From a checkpoint of a small mixture-of-experts model trained on Wikipedia: width 224, 5018 steps.
Below are experts of layer 5 (counted from 0) of a mixture-of-experts language model. Rows are named router (the router's row for the expert) and show model dimensions 0-223. Each number is 128 + 24 x the weight over its row's rms, rounded and kept within 0 to 255. Numbers have three digits each.
After each expert's rows: a language model's description of what the expert responds to. This comes from a sample of Wikipedia text that the model never trained on.

# expert 6
router:158102116127096165141081146105168172163117122170145094133132142153119130162113088096104142121091154120110116103123122104091141152102136088159139151085126094149151078161121116128144146140146166104100126138106085122123125137075130097149117138125142120146092152122124115130108118146105147119134131129107121142158134103145117102140148167116126129111138161159114103159171109168145104108116103133123125093174132110128131116140110141134130155095152095132157154113111084132116126100073087182143161137138122093153146166125121101110111096125105156138140174110186127114115126120125135103113163137099120111120127152153084110137087085130112168125125145134116120174125180112191135160129
What it handles: Closing parentheses and quotation marks, mostly after numbers or names in tables and bios, such as 10.5 (#3), (FM 1614), "Yes".

# expert 11
router:108132182084131120174138138121123109139189118169141147100136136170142113147109135170129078091114068137115101117122131158134105141124142142135162133150147099082125157165107103098114075145089121107146114150115104126128119120159125164160156118097117076093103106101122119097116106170111118112131111124169130121128105170130139148105185120103101135116140111131132112087109103168112110185133111120152141137111135165145148100100172099118132123183114130103140098138145130166139140116145126115129102187108163118100124103127142106153142128174144128117100147136146113152163127138131115113119108161144115115163146118136113111142157126121117117091138121122144122093137135170083073153148
What it handles: Direction words like north, east, West, South, plus inner word pieces after St, T or Th, as in Stop(ped), Strath(more).

# expert 0
router:171109113147128149122143165087168166141133161151134141136138125137138124112100116127112129153118143136100107114117167117103180132133156106170120129119140115160087123150098097104132132120103114115108176143127127135137137181094142076117089160111166108130088152111109140122119085088112136116102097112111142148166112076150143163154132145136132146147117158153081113153134127118154110116127122110113137084112141093103152143141088123166096129097148150119114128090103123162148138136130091153110158118120132106153119149127117095094097096141133149124155140100176090111108166105096110113127132115109118136123134131162073137135046093114143155147148166121166105172111158150164131143120
What it handles: Commas and periods closing clauses or sentences in prose, also ")," ")." '",' and connectives like because, although.

# expert 5
router:080129129169171111082131150116120130075139136129101104127135135124151139136126127098137157129149142101112073152099092121125127175159113142162159131106153109117147127125149154165102135118108128108161116144142122115105147127119124117102155176145091129094143122118122085111119135102141108125157111122123099139138130149149114136141081098110103149116094151073156134128130158135114118120156150090161135131116071129097153130139125158131126145144075174142094095128192105124144149107175160108154113129091130172135132098100096128114168093142121118116128146103107142158102123136163149112143093135106164136123105180080171108153159130143099115157127177128119122169125142096104137092112
What it handles: Past-tense verbs and verb endings after he/was, such as played, won, released, assisted, plus pipe separators inside table header rows.

# expert 7
router:124108100121121139090134101130106092157175154143165140082100124123160137121093140132137136145098117130134118098132103104118167135107107112100098055079121131126138134155175116138129140114112156126130121204132140130152077135152158141100082156121125099134096126127121176121123121119132119128129103122137090097106121136142100104111079185121135142151124159124147158166144127158154149134103170143162126110119150153097120148087118142108166166102137142107154115140148126125121116162121086145130092121152124131133117169115098120137117165149091137152135140129107119090179160118128176082145069147125122122119109140140155182155088099123104126120103125122155111140166135158121150115118
What it handles: Head nouns after the/a, often ending in -ation or -ment, like authority, government, album, series, cultivation, improvement.

# expert 15
router:065156127151114130134110108170110083131117125133156189152167169077148142089137140157110112136150148132114132108102134091143121125115143151113122150140140104161120158157119069087123161150122165143147128096127104149144117108096187152148152091126110166142148105116119122125103127106169116144126162109115132102113122107126100095130086146110129137102148165109128142107153104117147144110134150118163092106151092116113090115150122124139117155097094101125173137146138146144096132144092088095153142125090149141144119121168146172123157177133168081150158150112117146140150088114151119113131100156132168128149118138131109143123165139113121140109125100107086152102121126118156180131095
What it handles: Determiners after prepositions or was, chiefly the, a, an, his, their, its, as in was the defending champion.

# expert 12
router:156136098133104110123126113164141148131101108097140127137162114109141119148133102083134102118133115175131153120137128072109159157175186139099126110150086147097137141084117151155112074127124108105132121159127141134133143104130090154157145110128143132146124148138104149158159116125116106103151172112131115136098133136098120086115107093100137094138073137105113139159148145150170131176108083155109114136121159106120103132116106140152152111118139160117137147136131112120120091130116152114147143139138153144140165092127118109146119159127090122091121112126132126153154221150126115117082112176139172081093156130102127144104137130153107182115189112093158122132114117151104125111127
What it handles: Word pieces inside South Asian, Arabic and other non-English names, mostly after a capital, such as Y-ash, Mah-ind-ar, N-ad-al, Kh, Bh.

# expert 3
router:156119133111112143108142147139076163127131139171114138106105149126106107098167131141124138092122152116151123099119137084131134107139133117104159178164110142115169107164087128096133160132126107144130140120125105130135103117081131080147087156118097128178103126115115151124105108128117128115093104116132115141160119096148139104106162151150171141123139125137124109147107147093129115129119100142090118109149120157078155156110152124122135089168148135146152187157120096114157130139091112137086134125087114092173082150136128136121125171122115173132167118115108174147099113113153170159104126135150144127097138139160120139099080069120102169139144148116138127121154150110202110130125
What it handles: Conjunctions and joiners between list items or clauses, mostly and, also or, but, &, vs, then, as in Trinidad and Tobago.

# expert 1
router:139158085127102108111139126129125116157091138118149101207096132119110143115115137109127106150142135100164135170147178134147119121107104143130124107145161122108116112086111134080124124138129132111119127135136111099107158132120070159179129116120136144154134143124163131147142110130091104106132096137134115146115153141147119129130151093186125098176182107151087107163127158113082122098139151140117135184149144154133114125132196142119116140121177113109101155106093162112137104179139130124122149090157146124073124156129106111117139115110118119164135090165118129137103097110111096146143137100120111176181114108107089158137154134123106115112113095161109137091131116152130098121122
What it handles: First fragment of a word split into pieces, often lowercase consonant starts like c, m, p, or Mel, Sol, Ac in infobox fields.

# expert 2
router:107149113086110135153150141121150114108150104072096115098128099127088105108148142126103119134133121139130104146123143156141094091149112163136123109121103138135134122107168160154137136143125134169169112104113154154108161137171133143093149124155140089110147125135132185102098159132116166140137102112155131134113120143085154149121128086115118133092142106119160128127119077124135133132138178157139098141125163134181124129155167088091097148142106130134150114136138112113115130086175126127144134142135122132119125142119138139115151144157101150121105126155090092092189120132130148104147148043107088129129106085122174103110107159136198133125111139139136133105134142154073157101151
What it handles: Inner word pieces of English words split into subwords, often after prefixes like dis, con, re: disp-at-ched, ab-ol-ish, bene-fit.

# expert 14
router:111106151145141101127157156083103118133132129133146144149137153133152126157137125113158113105102168172180156129144092127141099088102092087122162125109120215157131162092133129123125153102131135133140104136127142144141115169137099118133127141116110140176147125130149147106152172138097163121155127135122133113117132106109134133097131144128154119140120148163145115098084117118147133091143128087140130143076160132132108111096125124136155105099202132103110107129134128093129136163116159131123148122114082121138143133132151127170103111115137087135115094164143095126108139164146090159130121148103095161084157132134111096118169158103115085132101130147061144107141080098090107118100
What it handles: Word pieces right after a capital initial in Western names and song titles, such as G-et, R-ich-ards, W-ern-er, and chart words Billboard, Albums.

# expert 8
router:130117119136142112147114130123110116150118118142127094097106124167162111129124124068112155158119076136125181146141093163151128092076117094098094115132109150127118137140076115138137162129146110114092137171142129093139117121130138120108124112150137143126141116142157078153158130131151114131163135168091157108172140119132099144163143113145138134134107097119095133123190152125100171098157126128138139115131082157168148142155081142145153104143134145153105135157128130118175111131139137120132138096166120125040149123139145130168126153080183095105141136105137151152101109128092129144161143145153137117145165129174124142114144103158152116120135075093154166121116120135119114159117
What it handles: Numeral tokens in dates, statistics, elevations and table cells, such as 28, 000, 1 in 35–113 m (115–371 ft).